From a checkpoint of a small mixture-of-experts model trained on Wikipedia.
Size: 16 layers, width 512, vocabulary 8192, 211M parameters.
Training: a variant of Adam for the experts, 1427M tokens, 10888 steps.
Below are experts of layer 10 (counted from 0) of a mixture-of-experts language model. Rows are named router (the router's row for the expert), gate (a neuron's input weights, with its number), up (a neuron's input weights, with its number) and show model dimensions 256-511. Each number is 500 + 50 x the weight over its row's rms, rounded and kept within 0 to 999. Numbers have three digits each.
Before each expert's rows: a language model's description of what the expert responds to. This comes from a sample of Wikipedia text that the model never trained on.

# expert 27
It responds to: Ends of names of regiments, navy units, racing teams and lifeboat institutions, plus Cyrillic and Arabic-script word pieces and table separators.
router:586468517505510465518537508567457495532499470441347518501560541569531489441480517561570488540472515516554471483584552510560552502423489556487536522482420469515533472445426469530433424491368448439508540559538489549525467551485469458535484563585533483507413494381496466443506531450534408455508537477460528441515515462447410529497525518412490541555455617467462387467537457509402463526459522509544490459554526463347452475484560552483464428557583541539510479476485476469507410525499469567451531541517529536498421572445510478534484500421498502474529415480560459466482542585496446494475563466411526506485461434507540441415509421507542481546505553498511538538640579567494534568493520477441457416511489490501440571541406423588469545471518514582541517451520529502466618455540551
gate0:406545512396532510548487376492451584476494541469526525479461579485511504538531544474459521541556527598561540431461418515458571515498508488467499521544588469493520514462466522558497404427535472453445472497527499529426529422491478480559476511432540535503534476623511401494402473514536555507380506479526453592499493456448492418546433373515523574440447528563502446541380580522515425611575415434435533465534577433459577585532477503567444503521475520484527496431485500494551576500515462507478578584412446495491519579506527574499531541499522543535499456555467491416512553500542449589523509414517535410538454520474522489528523494516511505500539435478549538478566497588428457471439533468478548471522543489490553487456506575583433556558375510422470525538496442488501461572444478
up0:517398472584495547446481572491609456482460489511533510484454401617503501470432445460508454487475511454474498534518551518437460483539439455559463479383461555484484410534522557421544559573534451600525461454504558429575445514567520571440460521482484441532488489403534536540566484505434490514569444516513542372468483521510529616425578529496457478552491447425451561432521478478536562466514590570506459542447484533516521480478495486458529476517456462489488454569487545538507518383431526532562475407483472484511523439547492472555497516480498425460515570447571544581480466509472525424498471605537510610471472430539463550582481478547541557412421517526514441506409498424597562499548463549566471527497559476453422462479522446462513401432520499545534475501495588487532464452517476

# expert 7
It responds to: Full stops ending sentences, table cell pipes, and contrast words like however, but, though; also the dots in a.k.a.
router:517512536560530392615561521473575392502470417416549556502481530464469465448467596428452499519454469507500591478549534592499449531462576474536391506424544526576613481583466512425531557524491439417578498624527495518508523536430448505524532492427478459422510480462595492529514529485489499500511468430591417464570474503492529523547459386484543493409513563495518517467491504487453470440449465466530496505434457446509479469505491550502537557456424409509461496544455436553393515518537506503510472497528563584392636409546509506588447530552503486559465488524510566527521502438568540463521416533514427453424535493468560491479488453467513491552580469571496532562490571420619485522532427432546440533493508502435477523565488417481482450556492437577472539453487510489453584493485594
gate0:473490614555475519560404485602463461476491513531516515546423428542568537600557507554469511489501455519455444421591537511560506523479486572539520519512555473452410535526560533523503516484522475502482457532456512489549521515410386571465519512482571519464487456522533451525534551434473535409458495532473511466501402482477520516539454545503555602602405472541555494563582490575458431492474473464512447484533463489452471478451477552511492441450455487513488523509481473451567482520496485530504420512445452669505520494417416493566397527557547588504458508555554491517428509497530578477528538539385459461565504508502470509489612515508594548405540521423572579481535549521496570456487523443468462470461614458436471546413587490507502549462439426542526492511550549524469438485516540
up0:469549509483449507477528568416478509368469581478459516476487515424430442473492513451581549507442563523513487542474548484498429459517442493466547484514374554588504534513543509431418504476604379556535536439541310539532497550520512464478551450551455510529369516576498488472457540513434469502574545514508470506498540518532515497497534565532534485480448532440533505441584473543550507583479500548470585504525557454474509539571483521471508537417464499522381515534564481598484471566400473485417464418618624447501451517480532512500575565514472516502463538532511514613555444541460572574483457592494459491498512571498501514396481541463545414481539504389497429500491404480486496481519473487510483489449515542428487446504532554461429580564481516572425434507454499541522522434518536

# expert 8
It responds to: Quantity words and adjectives before nouns, such as several, various, some, plus of in Group of and board of.
router:496509539589448369498490473430523526450537443569414485516522587511526446581530582533518499500495652410540453496525484529499468496433439482464648558497571522510606624469526608535545566471441551583502497450496503455558498504459534549546548530513574457467501487518421472510520481485492584504531423572528426601472567438426480441385499490550391494503537406450580431548627463542531452525442555560534449461426493552517450546508477528495479575486485447440595476404434535457484458458484480413470626453535407448491469424507529569505482426501339516539503567431518502476507534483478410523467438535558427485459441502482586535456483474491494462534544494494540514523470471514477547448425473409523415538524501476493508450524420573449476481528565507587463568443501513473530527521477572
gate1:526485429419505486417522574527526577512569477556448466433478490461479496530494508514556540495502521526573471493520416589516438608568501392537487500554517508495500528585546476476524603471464481521527486491517480369534565488505570532481537517506501528570490523563422491465586513529539442517549419515468529503519547458483549556528583593426524556508549477560526535491501446498492494452672529543528469429487503514439529527448493474477492571556480460544547450519467596455556518536556490415490506515511500405594542532540534492505478541571538481417482480561417437510483500472465416511495527486480504580529524401462481449461468430546461477461556588530552567433432456535431493528527505519458489399510458511441525490540434455456556468473469536495465490474526534525481474560560451
up1:445533560495534517522601509491437493485435571498472560549507446456555501489442465547444574578542486528534500516486514491576480498471498518498488486429481506469447506499489499440423413520534567516479509471524515586416538572516508521509418429597593575529476525481490535461510502489545471473361464465595548519485563508457502509474561492528482462477575523532507442492482485517484448519469510479404477551524496515511506407451498485509478480488430482504529594578517335551587522561539519433381505448578526484581511572518525468618426479451473591440502519437472461572431523488518432460411539488454569481482403472533528555455581604424508429605456534433457554520624558589507509554488584533444473436511460443581421532530572495525490582468635524521468444462511518404446526458544607

# expert 11
It responds to: Determiners like the, their, its, this, his right after prepositions such as of, in, to, and some "and" coordinations.
router:461485495458435365429521500558482515513499408446464451468451511562481419445485599425430473481442488483518530397543561498458471588503509412556535483543533461574555558468554591551530479585485474587538433511513437463551457526429517537480520495512462554480529501527478469619469566463493515450533399467551505570640500530422444477574494565514562474477548563515504489539621489433505514428415560504452555574467528515498436531521378499373516520506520412519535486392515512479406467458487480436429470521517464450429534461495478566501474433568439487531487526483480557424502431588538416565455517545527475454460464529482566612491485518451458483587542399503453435529405477492588487507498593504538472519524531498490486500542461563458529524482545493600480527437509424556407486511470482
gate0:535437523458555539566467435479507548557500377469544554440465508516473482471513506500481490586534529507549401538491521567508507429584377584486513494501489453578427506464485518482488550441515452483434492509427512607373528511477546387446552518594435524517608556540488403441508475424493415567548389446508477465550536522477505452551493481473612521535573543438559442474488546545518515552458601505542597513500525496514483544579465455510488448475506471585448537496516494473570543481457494599375478557503493526443386507557528544343407428478483549519499413513618496576580463397568490528497469549505526431566571512559385560542503410516556469439439493439500537405539452467541538549562504515483436505455563489426423518518548477619511486509528453567505496483503495540544519516506495
up0:521455458495481495455539541483530501428555482448614485554438416508583437446515462643586462514395502525617452423522488548478498476429511447497531499413529525374515483462500469413572392565452508413605579519534459469514568504570481458591531499474502493476445452497506538547615558591552563529467498563547586555506506500491546533453512492574460486605447479446482518453512485560431540440526468551420504439625501504622486499460465508448398561497451471462507534494497495567536503574500492489549497486474540565488582488455493535630503523458548502483410440394470539496491532547458384518553554512450553511484443393510551435521490556513461604525523596540489542503469473524532504449514493515494564518442391468481495507447437549510475433444479497443563465509445471357572511459485555

# expert 39
It responds to: Opening brackets after a term introducing a code, abbreviation or year, like climate (Köppen) or Clueless (1995), plus sentence-ending periods and paragraph breaks.
router:541437496516496413595427544548502439464490439490578434507412455468499449518509499509554536422529556501446411381478504492500537554499509456462605437477503489529500543518466537469536484485505524414521510517483529477488509534418413607450528506523493515544548454534435466509448560546537575435518479525649479578571529430509579529452445506513511544554526496500532606546496542437500465559526482473548404476444511580625483484518492454447445457437499408491439485557476519454453425552538509537522484498470571461450487385601483458522492529538433466472440578416479551593470460447543465484565419552529491545530519557492381518569498505573615475577491540455579489530529562468541530552524407459535469503459510475551590546465494435598527416552617548493473617537467445463461506469472578
gate1:538496485534522450522501609473497512576469508491457513525502434398467411545533534574384472567546583516397472488592515580530541547449472534445545488518385457406562432495406442510437461607455481539528496562513419419466472529439509566458566581483581450532530618568473502456511498552452485456522515521497513469516582424525553514503451460507491504395468541498478581475517503446505530571537500543442504477476484543595493537514516468519612441451523482423553442488494540425526472658465442461500668540555583475552478437494465484479531510499430451518482552542430502499477552561367468472498527480527500409505569482407502465546450504385548454364475638473484558581504467489488503494490499512505461573552489436477471540509434463466565478527466473495410539540487472482501528459493533
up1:508569507485614465452558394473512448500479536491499428613408521447429532579504479494534504534556530462571545599504570491554505505464436558439546535488399517560548455551531502443432450573470507481486473549531497497559412488421533483553421495450617531533523573452416493509512511558483503464452461495490515514547485457523481522441507444476511527412437517554477486533508433474538429560512552500462522510392467512543475444542509515569511460540528541400419555447552542387371472562569488549502458601507495616518500494449460478533516554514501565452479519477470522378456436581486517512546490540586507395509493443481513443526527500507578514469523605435476534561578467447503525511553465472486436425574469459549484421464525510484499563517492482460516566579456491587502522510554592

# expert 61
It responds to: Capitalized first pieces of English place and club names in sports tables and lists, such as Beck-enham, Haw-thorn, Col-chester, Saint, Mount.
router:480506418472519468485412534488421463559467553535557459540546426480567505524606501582532478526533452462466530522552495418593565429565470475554486432439486490513504478478503414489474480468508549500503524569561477509508548508498569511563414520511453458532498569441505480503522457448516571511415488490457530497459518414531518480461462425501496397461541473568463583541283461444537491526472494459521606516492559611565549484573579401505467524461409590486596457514539511473561509406516429435439436501432464503514448504532509577489526517545519566462593466473419535534483539533488528544559492473475579465381510492554481469487479543529471501518430470480529524491461473527551474575555495550533570408458550422541525495525462504653521461504525534419474432419489427561554455418504516
gate1:486476487530532484385468472490472489523505505500531498569473492546471459500482471538572551416476481457451478480594474573571495528581484450475508399505560540523514533457492507487390484514460498491539496526578523543551527453496495482516488487491512473408500488626527594451506471558538518542474446588508505456389436476499438487554506435444526519514508405457582528551483502509546461514498506445563522591425460544426485482505498540533521464578507566414539495568479418512628456414443534458504474427559530550576500493509495528435497470543578482384554574548515463473459524600452560546512489416548472485508465509493453525586556492513596495535479538507562557427484505459533478404498518532480504439529444523352383360483449435563487541560438519604478470467432427482415517533529556
up1:582483473474505590517529585453526418496513488498545556495506480647575525524458539540437538505474601468469527549559549566463511472454540525512489525519525379465465546577519475518534419490403521516504471534446511520488552482455501544453531471461496567449603511601476506562532530486427485466495416493462496461476424499400526467453532494489459535554474518553542506520510502560589445541515494474502502524631541500427474433511549501504449517477524488512515540499434479532536554497492352466510550492421475596468443479553364526619464464545548540496533477507534437506481457523468543589410417453506513560435436532529566499532575518456594466558474612406482478581563411389514502448439483550530514469481611556361536475408482667478501504547424506494470501476454498502468408449570502

# expert 22
It responds to: Ends of organization names and titles in credits and tables: Pu-bl-ishing, Broadcast-ing, Racing, Records, Studios, plus closing quotes and parentheses.
router:534453497535506487473521511521651451493491472541472522497471574447443500431562527564502512463445447422571553473487548542592520499498523522550541556539437472407398417411617515526454558594472466476418515487439429506470428536489518546508505574509548434442444528392509456574476562459578469526490539436448523490565453509434519433472492472506433491523454518525514398478401485426505470532518440491468440608554487417442475572514500620490495484502451539459423462542601436508514494497479464505447538407535553540433453544478467498390514612437593593478513476545552498529451540519615554503452483551395476458468542571583512449467517480522561537554473490473450560565391554517514563528478531526508566519424571461563446533373507443520573494462459433507521521561542585433494583539486519
gate0:396431486453418441594637517488478464363505493466467519504398444499575470367479519454521525414485467449499495498555491555508458555525521543417463510557430513551469366589521445599494453487549467530454484496470489547389481549499422550511539566404473528526483477514514538426431453479533452410500451485503409491510472567390573418457475549527462450575480470526478444462461454439587486478527474514502460426508475464483538424462622595409471502455526498477479535482543520486533498475492597577511566560497574476529493510461469516413520539482565561490453476483576499512542508500503514486489594520513554419597481454529419525457580501495519538513449493486564503496520438557456474461426527480452586467574485513533469481464473430534561479535513501517439480506444509585533492476530523
up0:554374481492525525485487479388429574528548584483549436628550483441470452490485427566518633586501527426510525487471469470508524478538515494521456525595459392501486469504493516589551504477495548481486532489543479571478500520495509493566474486552563477540563561543523397585533557525532499579463547558429612469456467433591544432423563606517529591420529498481470435547478534557543517530524556435505534510479548526495491546624501500567511524547417576521514574454502438488475480512483495514573584471413471580372487434501446560505453514474481423450510459524561425429453442448462516428487467584490470449456540500441474513502343419407495477510398444496437541452484510559470496538513411469411501499484497511497544449473431504552518490518501459495496503446523547466570546507503470

# expert 14
It responds to: Surnames and their first pieces after a given name, such as Smith, Wilson, Johnson, Rich-aards, Jan-owitz, and Spanish names in lists.
router:530463583529494580412529485463511500506461513530596547508531437466512542567490480469454493430431432541431498512489522496475530524539504536446414433461522443525524472529537448507461438588505428407464509377501497590515463502574569483433424517500528559502551514441498523548469450419486478499412527476454526400392426525481362488504538455514558472419492601554478479453392500505392524519432374483451491548496520508448518476408472523464557506541473579504543488441525537529476502519500547478577382540488422515529357492438518494512426560483590455501448444518468499518590519410538575495460509472531478513563483490486467425532508506467467522545536589533454520495506568547520511404469377511540558517594455504438577450539480535433464524451498513517549465474539608525543492469556423
gate1:455459551477530512470509522560379551488486540459580513521458600532482512493458594423436668423441525541511380514498452437556508478514488561540483585467492504590457600475466517505549470504516461428486611476557479537433584504521543480449518514401487490504535438448457507467565525488590554496509504485579529393492543552439439449459457456485521466455506572517533490516497489467432463548495567470555467492458484473451547443456475489605474474591494544465474578529531534539527493499467434565444473460444526490577492433567482448456531429603480544416555497560543543425507515537504476582544484431590531463508503480479480504474530428530569511555471546499581562477475467611454468472538517538559510580439463541596478608497517482495467510554558391487465523431556482442515483460480505
up1:528537594546444518532504466469551415611481466462466532457457437501526447487526378490576470596531482471505530497465560584523494513564500464463481459572497520492515475539470505491462541504402506499545391455484502490565515509419488523509494486538548525489468518443448517482494500504514392487423417489422477562605494520626547543451490544530493573587499447530548477515532448497524524587490456503423528464577496526547468517585552504484492542340537424520519579493485439420556489433454555387531496566565430439433478524534454521540498595422478534554488509435492473541510442442526500457475532472441541536494528531509503534576451539460454529488497506533470542562535445413499509534487494495409423389518453503463534539451415506401514501400465587539499496522464483521475498529494490